Below are experts of layer 10 (counted from 0) of a mixture-of-experts language model. Rows are named gate (a neuron's input weights, with its number), up (a neuron's input weights, with its number) and show model dimensions 280-335. Each number is 128 + 24 x the weight over its row's rms, rounded and kept within 0 to 255.
Before each expert's rows: "gets" lists some tokens that make up at least twice as much of what it gets as of all text. This comes from a sample of Wikipedia text that the model never trained on. Tokens count by the router's weight.

# expert 23
gets: ":", ";", " –", " e", " -", "/"
gate0 [140 107 121 118 102 142 165  91 191 123 134 117 182 155 144 117  89 160  94 123  99 115 156 107 118 154 123 161 175 162 150 105 147 164  99 136 159 110 112 125 101 142 102 108  85  85 136 161 152 112 109 120 149 130 140 166]
up0 [114  88 138 142 135 164 118 129 138  99 114 132 122 121  98 130 129 154  88 126 122 154 153 110 190 148 151 169 155 145 166  97 101  90 129 105 116  98 140 120 111 182 108 146 129 159 166 157 110 124 103  69 154 147 160 155]
gate1 [144 118 118 126 108 141 148 126  73 100 141 113 136 129 112 113 111 128 162 117  95 112 116 119 149 112  91 116 165  96 193  78 125 143 120 142 163 128  90 155 124 126 136 103 117 124 130 151 109 142 150  93 131 103 148 118]
up1 [148 100 150 114 108 142 146 154 119 191 122  77 101 127 155  97 177  93 162 133 145  89  77 104 144 136 148 129 161 106 125 144 113  99 157 116 128 154 121 141 119 105  92 104 138 125 116 145 139 129 155 149 135 104 139  97]
gate2 [156 127  98 122 138 153 142 106 131 122 106 161 145 117 146  86 134 108 145 148 121 135 144 122 132 158 156 134 118 141 137 124 139 151  82 116 121  95 130 141 156 137 170  91 136 111 103 128  56 151 146 140 126 151 172 133]
up2 [155 130 116 150  98 133 116 163 116 130 113 129  78 125 145 127 124 130 136 151 150 144 151 100 128 114 165  84 109 151 124 120 149  90  70 111 123 167 136  38 130 146 172 113 154 117 110 121 139 128 103 118 107 187 193 142]
gate3 [139 101 145  91 151 140 143 172 157 138 166 138 120 120 153 133 102 167 138 140 120  96 147 124 170 139 141 102 158 128 164 130 144 145  93 175  97  85 115 152 130 135 175 121 103 121 135 134  90 148 138 156  89 118 133 129]
up3 [162 138 112 133 100 175 143 118 133 135 168 154 101 206 138  82 120 149 135 149 121  96 120 133 134 131 132 116 159 132 159 139 115 137 132 134  88  72  82 131 124 180 129 168 144  94  87 134 106 113 155 122  96  91 149 141]

# expert 28
gets: " In", "–", "In", ":", " on", " On"
gate0 [106 122  87 121 131  95  97  95 136  90 147 122 109 103  89 137 141 119 121 162 130 127 110 110 111 117 113 131 152 112 149 130 139 104 134 127 151 127 119 107 164 128 174 150 108 116 113 180 121 153 148  99 131 118  90 147]
up0 [132 131 159  74 118 143 139  96 129 120 136 152 121 132 148 151 122 123 126 145 135 143 113 105 142 117 102 117 134 131 133 143 177 110 115 101 127 151 150 122 174 126  81 180 129 147 147 128 134 121 116 127 118 122 126 136]
gate1 [125 106 152 130  91 137 140 109 138 116 158 177 150 144 113 128 156 157 106 133 168 130 130 127 125 122 127 121 143 113 114 138 112 138 102 141 118 153 100 132 172 114 118 123  99 135 153 131  99 148 117  93 104 135 144 143]
up1 [118 113 119 130 172 113 169 116 142 125 133 132 144 120 160 144 106 122 130 114 126  90  87 113 160  85 140 106 121  91  95  73 135 121 131 151  82 139 109 119 133 108 103 153 124 109 140 113 122  86 111 134 109 149 143 143]
gate2 [150 130  93 115 108 132 119 132 127  76 111 120 131 154 114 130 111 121 116 129 133 125 111  98  96 106 143 121 157 160 113 141 147 115 127 153 130  99 108  96 120 144 116 152 126 231 106 115  95 117 102 111 113 127  95 129]
up2 [173 154 119  97 162 155 135 116 113 139 108 103 122 107 129 131  89  89 126 123 102 131 161 125 132 129 121 149 137 142 144 128 123 113 166 147 124 143 111 148  68  96  90 109 106 130 116 115 138 123 110 106  71 116 146 129]
gate3 [102  94 132 144 108 107  92 122 140 164 119 152  93 120 155 141 118 162 146  79 119 133 120 114 103 149 109 117 132 143 164 158 104 175  85 131 136  83 134 114 123 131 138 146 126 107 127 126 141 129 148 150 171 102 144 161]
up3 [133 106 154 135 114  66 135  77 125 114  87  88 119 172 105 124 139 132 117  99  91 166 140 160 108 151 108 108 156 118 121 111 107 127 139 118 123 183 135  88 126  74 141 136 138 113 133 125 107 115 153 136 100 128 151 123]

# expert 8
gets: " in", " of", " to", " for", " by", " on"
gate0 [145 126 132 139 115 145 144 141  92 118 117 136 141 161 131 145  62 133 112 149 125 117 107 105 169 157 120 133 125 150 162 156 107 116  81  95 146 115 139 106 120 138 149 111 100 119 126 134 144  59 173 149 170 193 169 148]
up0 [122 137 151 138 122 132 111 100 111  68  90  97 130 113 116 138  99 120 111 131  99 133 133 113 116 136  98 161 181 133 146 144 147 123 109 110 140 104 114 157 159 119 110 125 132 168 133 155 115 127  97  54 118 101 142 138]
gate1 [134 132 124  95 115 128 112  64 132 126 158 151 145  97 155 130 124 156 125 101 115 117 106 104 120  63 139 163  94 134  96  91 163 124 156 152 137 141 128 119 201 110 123 157  93 150 155  88 143 137 141 154 126 120 127 163]
up1 [112 138 117 132 100 156 123 109  80  99 100  93 118 150 133 118 145 140 133 122 128 129  98 140 132 144 158 143 124 126 103 100 125 122 139 166 132 123 129 112 122  88 133 158 145 124 171 116 141 131 127 160 122 124 123 148]
gate2 [122 171 134 101 136 130 135 147  82 147 107 171 112 118 136 129 133 119  87 119 121 137 118 106 130  72 158 126 116 111 176  99 156 134 140 136 138 118 120 138 152 152 142 115 129 143  73 110  93  70 123 135 136  99 102  99]
up2 [158 161 104 105 153 137 128 178 130  77  89 100 127 132 136 136 152 118 107 141 137 119 137 149 127 169  97  94 110  69 143 144 149 170 166  77 152 120 137 121 131 117 131 130 122 109 136 116 154 135 107 110 135  98 139 163]
gate3 [152  86 157 153 120 148  74 108 105 148 101  99 114 141  84 140 137 151 161 119 130 146 140  98  99 132 114 139 166 113 136  95 125 103 123 133 135 114 150 183 174 148 132 139 112 127 119 120 136 113  98 174 109 115 105 116]
up3 [103  99 107 165 157 145  82 119 109  84 132 114 144 137 141  72  90 109 157 133 105 148  82 114 128  82 108  88 155 131 103 126 146 130 133 103 125 127 135 146 117 136 169 147 119 128 173 134 115 137 126 164 125 169 144 175]

# expert 11
gets: "s", " University", "es", "ers", " people", " area"
gate0 [129  72 122 149 119 129 129 159 154 124 153 132 137  97 119 105 147 140 154 175 107 117 112 194 157 119 129 134 116 162 130 118 141 130 122 128 159 128 150 139 157 120 150 133 145 114  47 175 186 140 108 119 102 111 125 155]
up0 [106 174 153  82 105  94 112 168 107 157 155 115 117 120 139 131 111 122 124  99 121 173 140 112 123  79  77 138 111  81 125 139 124 188 118 128 137 115 150 134 128 166 152 147 134 167 145 139 112 115 101  65 157 146  85 115]
gate1 [115 127 175 111 180 150 160 130 162 126 130 160 154  87 128 133 137 110 145 113 170 184 118 130 103 120 125 123 122 165 128 150 122  88 132 123 124 107 128 124 117 139 108  98  82 129  79 127 118 144 123 147 118 135 162 149]
up1 [109 139 130  99 117 103 146 126 137 146  87 119 155 110 148 127  66 170 160 149 163 100 127 131 137 172 115  71 166 119  88 120 129 120 145  56 160 134 173  91  96 108 138 152 129 121 112 132 122 129 161 127  86 125 165 150]
gate2 [107 126 182 125 124 107 145 131  93 149 123  95  83 108 163 129  86 130 142 120 136 158 143 133  99 117 104 145 121 126 151 117  70 138 137 110 121 149  46 161 128 134 131 184 126 125 147 162 142 128 118 142 113  80 135 141]
up2 [136 106 148 152  96 141  92 145 129 162 136 151 124 103  97 133  99 120 104 161 145 132  98 136 151 114 138 150 118 106 125 162  91 109 101 118 107 100 147 120 129 130 130 157 131 130 139 105 125  86  97 114 110 129 121 119]
gate3 [141 119 144 175  86 150 155 140 106 170 131 123 175 169 143  53 155 124  93 158 170 120 105 125 113 120 122 141 144 139 172 116  95 124 119 135 101 105 102 132 189 166 124 122 184 157 126 122  98  92 123 127 176 106  96  99]
up3 [133 129 158 143 161 171 102 128 132 131 126 132 199 119 115 105 107 127  88 128 122  93 150 126 115 166 118 133 136 160 159  88 148 102 125 104 160 147 134 135 106 180  96 140 156 124 129 106 133 118 111 165 115 105 161 119]

# expert 29
gets: " at", " with", " after", " by", " John", " under"
gate0 [ 86 159 120 131 140 157 146 130 154 155 170 200 132 113 129 168 155 131 152 114 127 149 107 128 158 129 108 158 109 135 121 111 166 114 144 135 153 109 127 121 129  97 146 156 146 121 123 120  99 128 157 118 142 121 114 145]
up0 [135 130 107 110 119 146 113 107 133 156 153 147 178 133 142 132 174 133 118 142 119 151 166 122 134 155 150 107  68 127 120 122 116 104 135 115 113 127 149 133  97  96 158 159 125 129 109 141  90 103 131 105 117 143 136  86]
gate1 [104 141 158 120 176 123 114 126 131 111 115 110 143 211  77 178  91 148 111 140 106 162 146 101  91 122 140 137 135 110 129 151  91 111  88 165 102 114 146 129  71 129 180 112 145 124 116 126 103 111 154 128 144 160 114 114]
up1 [125 160 128 154 128 106 130 139 141 122 129 128  68 147 131 130 149 122 104 113 152 129 183 128 139  78 180 118 126  83 115 109 147 178 101  97 127 149 117 148 191 151 123 114 138 106 135 148 140 168 117 127 157 127 117 119]
gate2 [ 89 117 128 102 127 124 140 140 119 157 137 134 112 107 134 129 135  97 132 131 149 123 110  94 136 148  75 130 164 129  60  87 136 130 142 113 106  97 114 123 120 160 155 149 130 157 128 122 159  96 124 136  77 117  89 150]
up2 [ 98 109  99 119 134 126 165  69 149 158 161 129 161 138 148 162 153 146 125 127 133 142 133 153 148  83 124 110 113 114 157 143 145 116  98 149 146 113 131 120 141 121 103 143 159 179 145  79 166 120 141 131 134 178 106 138]
gate3 [126 134 126 136 117  86 142 120 198  94 134 136 136 154 104 113 114 104 168 154 161  71 140 128 109  91 135 121 144 149 135 159 105 100 115 141 155 162 136 179 145 139 101 139 168 148  96 140 125 142  86 143 121 216 146 101]
up3 [104 160 133 139 106 118 121 128 133 135 167  96 137 128 114 104 181 180 133  92  99 118 109 154 147 150 148 125 130  72 106 156 132  93 116 128 121 115 138 127 182 124  84 145 143 112 107 115 154 114 101 125 141 155 104 147]

# expert 2
gets: "\"", "ive", "al", "ist", "ct", "er"
gate0 [162 128 138 160 124 159 123 132 136 126  84 144 126 126 117 152 142 153 125 138 111 112  94 135 121 165 102 140 114 108 133  64 127 155 130 112 103 137 115 145 141  80  91 130 140 135 108 104 106  94 152 156 171 126  87 152]
up0 [108  95  75  88 152  68 121 127 160 148 145  94 177 102 123 152 151 136 138 128 104 118  85 153 115 140 119 141 174 109 113  94 123 116 115 161  92  96 170 124 134  84 106 115 146 140 127 147 128 135 150 126 135 128  85 115]
gate1 [ 98 145  98 150 138 118 131 120 137 118 103 136 163 135 113 127 162 166 150 151  95 111 122 125 126 141 136  78 144 146  92 164 108  89 136 148 129 109 161 145  98 119 132 135 121 130 101 122 156 172 135 173 101 119  86 134]
up1 [135 125 132 159 125 102 109 115 169 117 112  76 131 147 127  73 133 120 152 166 184 123 189 138 145 121 186  98 148 152 143 123 141 107 105 124  39  86 137 136 149 172 140  98  89 138 128 103  94 136 133 117 154 119 143 115]
gate2 [117 139 159 162  99 119 132  74 120 117 144 116  97 106 150 126 102 139 118 138 131 184  76 131 112 127 148 101  99 104 111 138 109 116 156 149 167 126 158 144 164 104 120 107 133 127  98 127 159 151 125 137 141  82 159 135]
up2 [149 124 108 159  83 136 156 132 182 116 132 122  56 124 147 153 120 118 129  84 114 154 153 134 107 130 164 141 112  81 150 110 133  78 181 100 106 116 100 118 119 115 110  71 101 131 114 134  57 104 137 133 120 158 102 147]
gate3 [ 97 160 164  91  83 100 115 143 137 121 136 109 135 147 155 119  95 137 139 147 115 124 145 128 116 104 130 121 183 138 100 104 152 114 146 101 146 148  74 125 104 106 152 161 152 130 168 143  94 114 135 136 146 130 112  92]
up3 [130 158 127 136 122 102 116  92 130 110 101 142 124 108 167 139  84 101 127 127 143 126 135 148 113 143 131 159 116 123 133 110 134 161 147 128 118 124 130  91 119 111 148 185 159 137 139 125 139 164 148 122 104 162 152 111]

# expert 32
gets: " |", "|", ";", " /"
gate0 [149 129 146 140 129  68 161  40 146 132 179 120 137 145 162 142 100 140 121 118 146 141 101 109 166 140  91 187 117 120 113 121 144 128 162 175 133  97 140 165 130  94  96 161  64 158 103 158 142 130 120 146  88 114 111  82]
up0 [132 145 140 145 117 116 110 104 155  86 193  80 146 164 165 142 130 186 105 161 140 108 119 143 162 134 161 110 157  94 123 138 124 162 148 136 153 133 119 165 140 125  93 170 134 139 136 128 171 129 107 136 101 165 106 125]
gate1 [102 156 133 166 108 109 141 124 132 125  79  81 140 131 167 128 124 113 145 135 136 163  89  74 131 109 200  88 136 146 124 111 143 141 127 151  97 136 132 128  90 154 143 141 142 162 117 127 153 170 157 151 117 102  97 157]
up1 [118 142 121 171 123 149 112 128 160 146  85 127 123 155 126 146 123 143 134 150 134 118  97 142  88 113 145 122 128 117 119  84 141 170 109  85 145  83 116 147 117 113 119 157 112 136 125 139 140 132  94 151  85 148  83 150]
gate2 [114 104 111 136 134 127 158 154 173 104 133 100 106 104 154 121 103 118 157 131  92 155 120  88 124 127 109 142 120 146 101 143 131 137 101 142  95 106 185 130 115 135 141 110 114 105 106 110  67 108 135 140 139 144 131 106]
up2 [127 147 101 141 124 138 112 107 104 142  97 113 152 129 123 142  84 146 139 138  97 121 122  87 147 145 115 117 119 166 126 129 133 147 140 153  95 165 115 128 100  90 104 140 117 111  78 102 123 129 106 150 144 156 122 129]
gate3 [135 154 145  77 135  97  74 154 151 191 165  72 129 114 133 106 123 132 131  80 135 154 142  97 131 173  90  93 130 104  95 102  98 129 127  90 103 135 155 121 146 149 165 117 115 168 133 116 109  85 119 143 147 127 123 152]
up3 [146 132 139 133 143 123 135 160 168 174 130 118 121 129 116 150 142  85 139  83 157 119 181 130  95 118  87 107 108 112  91 111 137 141 115 128 153 114 141 120 137 142 144 153 157 154 115  98 106 137 129 112  99 135 126 129]

# expert 3
gets: " (", " \"", "'", " I", " so", " '"
gate0 [114 151 166 132 158 134 147 169 176 166 148 166 149 135 124 100 157 158 155 106 137 151 136  98 113 151 128 130 146 122 117 132 115 166 161 134 104 125 100 121 137 150 117 137 131 130 117 137 121 136 193 123 131  93 136 128]
up0 [166 170 159 129 145 151 101 182 120 147 158 144 156 139 117 142 123 138 118 114  99  78 138 129 157 143  75  87 131 128 121 159 121 129 111 130 135 134 143 164 149 131 131 107 160 116 142 119 111 119 139 180 118 137  83 120]
gate1 [148 146 123 111 122 135 102 128 158 136 145  79 123 119 130 113 134 115 108 149 133 150 109  84 123 122 135 126 131 103 114  88 148 175 117 133 134 119 146 133 116 109  88 132  89 185 158 132 127 151  90 124 137 131 143 135]
up1 [142 137 134  88 105 132 114 127 123 111 167  92 131 108 143 125  72 118 129 160 147 137 153 150 170 141 114 147 139 114 127 139 137  95 173  83 144  86 158  74 139 133 162 143  42 143 146 131 143 154 102 144 129 116 135 149]
gate2 [ 97 143 172  99 135 162 113 170  80 114 104 151 134 112 133 135 143 134 164 129 131 115 181 173  70 101 124 103 106 175 134 111 130 141 112 129 144 127 142 118 149  81 111 124 141 159 104 117 149 144 145 153 169 129 127 141]
up2 [140 122 174 126 162 100 170 137 141 102 166 118 135  85 155 174 135 162 130 119 114 105 170 149 133 118  70 145 186 122 114 126 141 121  87  98 139 118 127 131 133 134 150 123 127 130 120  92 146 120 139 107 180 120 159 138]
gate3 [124 127 114 131 207 103  92 134 123  97 112 135 132 102 171 125 100 116 133 107 144 112 109 134 142 130  91  96  96 140 161  92 137 117 118 110 117 113 109 116 137 114 134 114  88 178 126 113 127  90  95 135  83 117  83 139]
up3 [ 93 118 131 129 159 158 102 137 151 103 126 130 172 110 186 140 132 128 146 128 103 105 142 111 128 127 125 107 122 135 134 111 135 121 142 138 125 130  94 152 143  95 125 103 108 206  93 129 128 101 139 155 107 118  71 166]

# expert 26
gets: " (", "-", "{", "–", "′", "°"
gate0 [139 133 124  96 150 106 146 127 173 130 138  99 160 127 147 124  92 101 136 132 155 138 122  89 121 142 143 118 149 116 160 144 111 100  96 133 111 119 158 131 130 126 131 148 134 149  98 176 156 137  82 147 111  97  96 104]
up0 [142 124 117 139 137 111 139  86 136 129 135 146 114 127 172 125  97 157 132 129 138 162  95  98 104 179 129 121 154 112 133 112 127 139 187 127  79  81 150  88 129 106 110 111 129 123 105 129 127 142 102 127 101 125 120 114]
gate1 [142  95 122 127 118 159 137 145  97 116 112 158 131 175 114 110 119 142 169 116 122 169 138 124 141 124 103 168  96 111 134 114 159 149 140 121 130 164 178 115 134 138 129 106 171  95 143 137 157 121 146 123 132 114 177 145]
up1 [152 121  93 124 146 137 185 107 142 159 138 138 137 124 124 143 128 106 172 150 111 140  66 136 137 152 123 132  90  70 131 125  96 139 131 115 149 155 154 112 167 140 108  85 129 142 172 114 157 114 120 121 121 114 184 142]
gate2 [142 135 162 125 129 138 126 158  89 115 166 104 142 117 130 122 164 129 132 160 102 127 134 124 101  89 113 154 120 158 160 133 131  72 102 109 129 102  94 138 133 128 123  98 133 157 122 121 137 104 135  77 166 154  92 133]
up2 [112 139 123 152 150 103 160 134 151 144 140  90  99 108 106 149 141 108 173 143 119 135 134 161 152 142 119 149 122 161 119 177 113 121 101 131 142 105 104 140 112 136 186  91 137 122 142 147 128 126 136 118 121 147 113 105]
gate3 [119 132 165 155 118 142 180  90  91 125 140 147 155 115 159 111 108 149 110 132 173 156 157  81 118 134 131  90  62 121 134 173 128 118 120 113 130 153  63  94 149 150 135 164 159 164 102 153 121 151 114 163  97 190  86 121]
up3 [156 173 113 155 106 162 154 142 142 135 101 186 125  74 119  81  83 136 123 134 140 147 145 122 123 157 128 116 111 143 153 155 113 126 142 118 127 114  77 118 133 143 131 115 105 160 147 132 127 115  99 144 111 149  91 100]

# expert 36
gets: " C", " R", " W", " L", " St", " E"
gate0 [ 99  63 127 130 150  80 125 147 152 125 155  54 112  94 117 137 108 133 153 143 154 152 140 138 152 131 140 182 165 134  97 112 115 133 129 114 133 128 173 132 129 118  82 167 131 121 141 177 118  93 131 172  85  98 116 136]
up0 [159  81 147 101 120  45 104 122 152 157 127 130 121 138 124 131 125 128 174 147 147 135 120 136 129 134 137 138 138 121 152 103 118 117 117  87 128 112 144 125  95 140 130 165 119 157 146 114 157  89 107 189 137 111  97 133]
gate1 [166 122 122 132 135 152 137 110 151 119 123  96 106 131 141 127 116 122 134 129 137 106 105 139 123  94 122 127 105 156 165 166 131 143 133 106 135 135  92 134 151 104 108 149 162 100  75 110 105 120  96 157 124 137 172 112]
up1 [149 109 158  82 107 118 114 106 136 114 124 140 121 156 135 124 121 117 118 146 155 160 172 132 159 109 162 124 142 159  78 143 133 129 158 118 125  99 151 139 115 107 152 110 137 109 139 130 110 118 165 107 148 208 128 108]
gate2 [ 92 152 149  88 110 146 125 137 133 143 111 142 135 138 109 125 112 136 120 126  83 170 137 115 129 123  90  96 116 122 180 179  93 123 101 121 140 184  98 125 169 141 117 116 139  99 156 161  82 104 128 144 154 118 167 158]
up2 [109 136 131 103  95 157 122 120 149 143 141 141 162 142 145 114 176 152 137  94  93 180 133 123 171 141 116 154 113 131 139 138 115 136 133 101 111 118 139 106 153 144 153  90 149 112 136 147 117 105 112 127 145 123 185 147]
gate3 [ 92 139 139 163 123 121 101  68 122 108 103 104  98 150 159 181 150 173 111  99 124 115 150 104 169 120 174 148 147  81 130  80 131 120 103 137 117 104 127 110 162  94  91  78 143 142 126 108 116 150 112 121 136 135 109 138]
up3 [128 138 138 162 116 131 153  81 137 118 132 164 111 110 114 145 126 152 134  87 119 152 126 149 130 101 114 161 153 126 173 143 172 132  87 150 156  87 131 109 139 163 105 116 158 137 156 142 133 125 142 140 121 125 122 114]

# expert 38
gets: "M", "S", "P", "D", "H", "L"
gate0 [115 111 135 149 105 143 160 140 121 184 143  88 121 147  82 122 126 108 120 156 121  94 107 148 170 109 154 142 103 101 132 118 132 158 148 111  98 114 145 149 147 158 120 144 129 139 132 107 116  92  92 141 129 101 132 104]
up0 [110  92 119 127 109 112 122 130 191 139  95 113  97 165 131 142 103 131 128 117 156 131 120 177 127 105 128 147 150 137 178 109 161 121 112 121 131 147 101 130 154 122 160  96 123  88 146 102 120 145 142 121 149 144 166 126]
gate1 [111 131 111 137 141 123 133 208 142 104 162  95 173 110 149 112  85 115  92 104 121 175 136 152 181 109  84 112 153 169 149 138 118 145 150 114 144  62 123 122 154 119 167 154 128  96 109 146  97 121 150 129 152 149 143 130]
up1 [125 134 135  75 123 133 122 166 127  92 102 141 172 154 130 176 137 123 112 147 131 200 123 164 199 151 100 100 136 117 121 120 125 132 163  96 151 149 135 155 187  88 163 163 137 187 108 144  65 109 148 143 129 130 146 131]
gate2 [130 127 134  94 134 126 123 135 128 143 109 133 121  88  92 125  89 152 145 164 152 101 140 118 133 109 111 142  92 162 156 148 137 145 109 129 133 128 149 153 149 153 137 146 112 144  94 114 155 122 138 120 116 144 198 102]
up2 [130 101 103 129 124  92 139 156 142 113 101  93  91 127 101 171 142 112 123 139 135 155 166 136 164 134 165 139 133 170 147 147 138 140 118 125 141 108 124 148 130 137 150 112 117 137 133 126 128 156 118 149 172 106  78 151]
gate3 [143  78 129 158  98  81  98 116  86 116 157 129 146 122 136 154 153 118  82 104 117 142 128 122 112 117 141 158 113 100 171 119  98 131 124 143 134 155 118 139 120 151 130 129 157 133 124 124  99 162 170 135 124 138  98  84]
up3 [104  81 137 154 137 115 139 100  85 124 143 109 151 107 131 101 172 140 131  89 160 141 131  82 122 118 169 145 103 138 129 136 126  88 110  90 106 128 131 128 121 124 179 126 145 121 155 171 138 106 154 182 140 150  86 114]

# expert 34
gets: "ed", "ing", "d", " had", " has", "ly"
gate0 [119 160 135 138 135 104 149 147 184 168 110 150 109  90 157 167 148 157 123 149  72 130 129  87 145 147 155  87 100 130 114 123 143 117 127 127 117 172 130 137  97 121  80 117 156 135 120  97 114  80 115 102 160 102 161 140]
up0 [106 112 153 134 148 161 204 113 139 113  97 150 154 144 140 143 162 143 132 121 110 137 143 132 143 112  99 112 107 113 137  79 119 108 108 135 129 138  96 168 118  90 110 130 115 108 132  87 180  96 151 111 143 118 111 120]
gate1 [142 130 121  90 149 182  91 117 136 148 144 123 128 125 152 128 158 105 127 156 138  87 154 131 126 101 120 140 125 132 157 132 138 114 145 122 121 135 140 136  74 113 108 162 133 157 128 133 157 151 120 129 148 145 125 155]
up1 [148 115 146 102  93 142 118 114 126 121 126 145 136 159 108 145 152 138 123 135 119 139 133 168 138 121 122 133 116 158 135 139  93 137 107 129 126  92 160 144 157  77 135 135 145 108 102 134 145 123  94 155 130 131 160 125]
gate2 [131 149 137 148 127 132 176 151 104 106  98 113 144 132 142 144 101 145 112 121 141  88  87 105 106 142 160 138 109 139 134 129 138 137  99 161 154 152 151 111 137 124 139  89 126 136 131 116 138 148 130 157  94  87 131  95]
up2 [145 197 124 132 118 157 120 176 128  98 102 139 115 126 107 135 118 152 119 172 115 139  93 128 130 111 159 150  93 114 157 170 117 167 142 134 114 147 119 123  99 119 162  84  85 172 129 122 152 140 138 122  96 133 149 157]
gate3 [112 153 136 136 145 137 138 105 152 136  98 120 148 136  73  92 115 113 143 144 124 158 125 140 135 105 151  85 118 141 133 136 101 163  83  85 153 130 104 138 136 121 118 147 110 145 123 101 126 113 154 100  97 113 130 134]
up3 [151 113 140 165 158 136 145 141 148 109  97 174 157 136 113 130 146 116 134 121 115 155 128 140 134 155  73 122 157 144 110 142 126 106 151  94 133 147 110 165  98 142 112 136 127 148 105 131 126 125  99  90 144 125 152 144]

# expert 17
gets: " and", " he", " or", " it", " which", " It"
gate0 [161 107  88 136 112 131 150 134 119 151 113 145 106 106 157 163 136 137 104 128 138 139 133 117 162 125  91 130 166  78 138 103 111 111  91 125 154 113 100  96 127 141 155 162 110 127 100 118 108 162 112 108 112 133 133 145]
up0 [ 93 118 105 146 138 138 104 170 133 147 141 119 134 140 179 107  85 135 110 102 154 100 174 134 129 164  55 123 164 125 130  92 136 127 156 165 158  94 150 132 110 117 128 148 121 181  70 119 136 153 109 117 121 118 137 145]
gate1 [109  88 120 109 113 130  83  90 118 155  92 171 117 111 164 138 103 166  85 122 130 119 139 154 130 133  90 164 164 125 109 105 178 157 175  79 142 162 159  94 113 144 146 142 102 148 116  95 166 110 144 118 142 108 157 155]
up1 [110 116 144  88 104 125 102 108 139 127 132 127 164 152 131 120 127 164 129 160 142 127 122 116 144 156 104 165 165 122 116 121  91  79 103 153 136 145 171 142 117 138  91 106 102 124 142 148 124 123 100 134 139 116 160 130]
gate2 [ 74 114 127 112 117 121 116 115  86 125 125 151 138 119 139 106 160 110 146 137 133 123 100 120 165 155 114 135 111 101 135 197 138 121 160 120 149 145 151 123  90 110 142 124 117 142 143 142 157 111 165 126 101 141 121 135]
up2 [ 87 130 103 136 108  90 100 104 109 156 169 162 174  96 131 115 146 134 139 114 137 153  85  93 144 116 156 125 132 141 113 142 122 128 168 129 154 121 118 107  71 157 119 117  90 147 125 157 160 129 158 118 146 144 125 114]
gate3 [ 83 152 124 138 122 158 146 110 147 118 131  97 108 118 141 125 140 127 141 129 131 158 135 189 112 130 144 162 103  89 134 155 119 162 137 136 113 130  92 129 108  77  84 106 148 129 143 110 129 136 114 101 145 111 146 148]
up3 [120 112 137 148 136 139 144 133 132 111 171 127 128 147 155  48 160  84 148 172  89 146 125 132 126 112 157 108  95 107 117 137 149 151  99 125 150 143  92 119 146 105 133 120 130 123 120 115 167 121 156 159 128 107 128 124]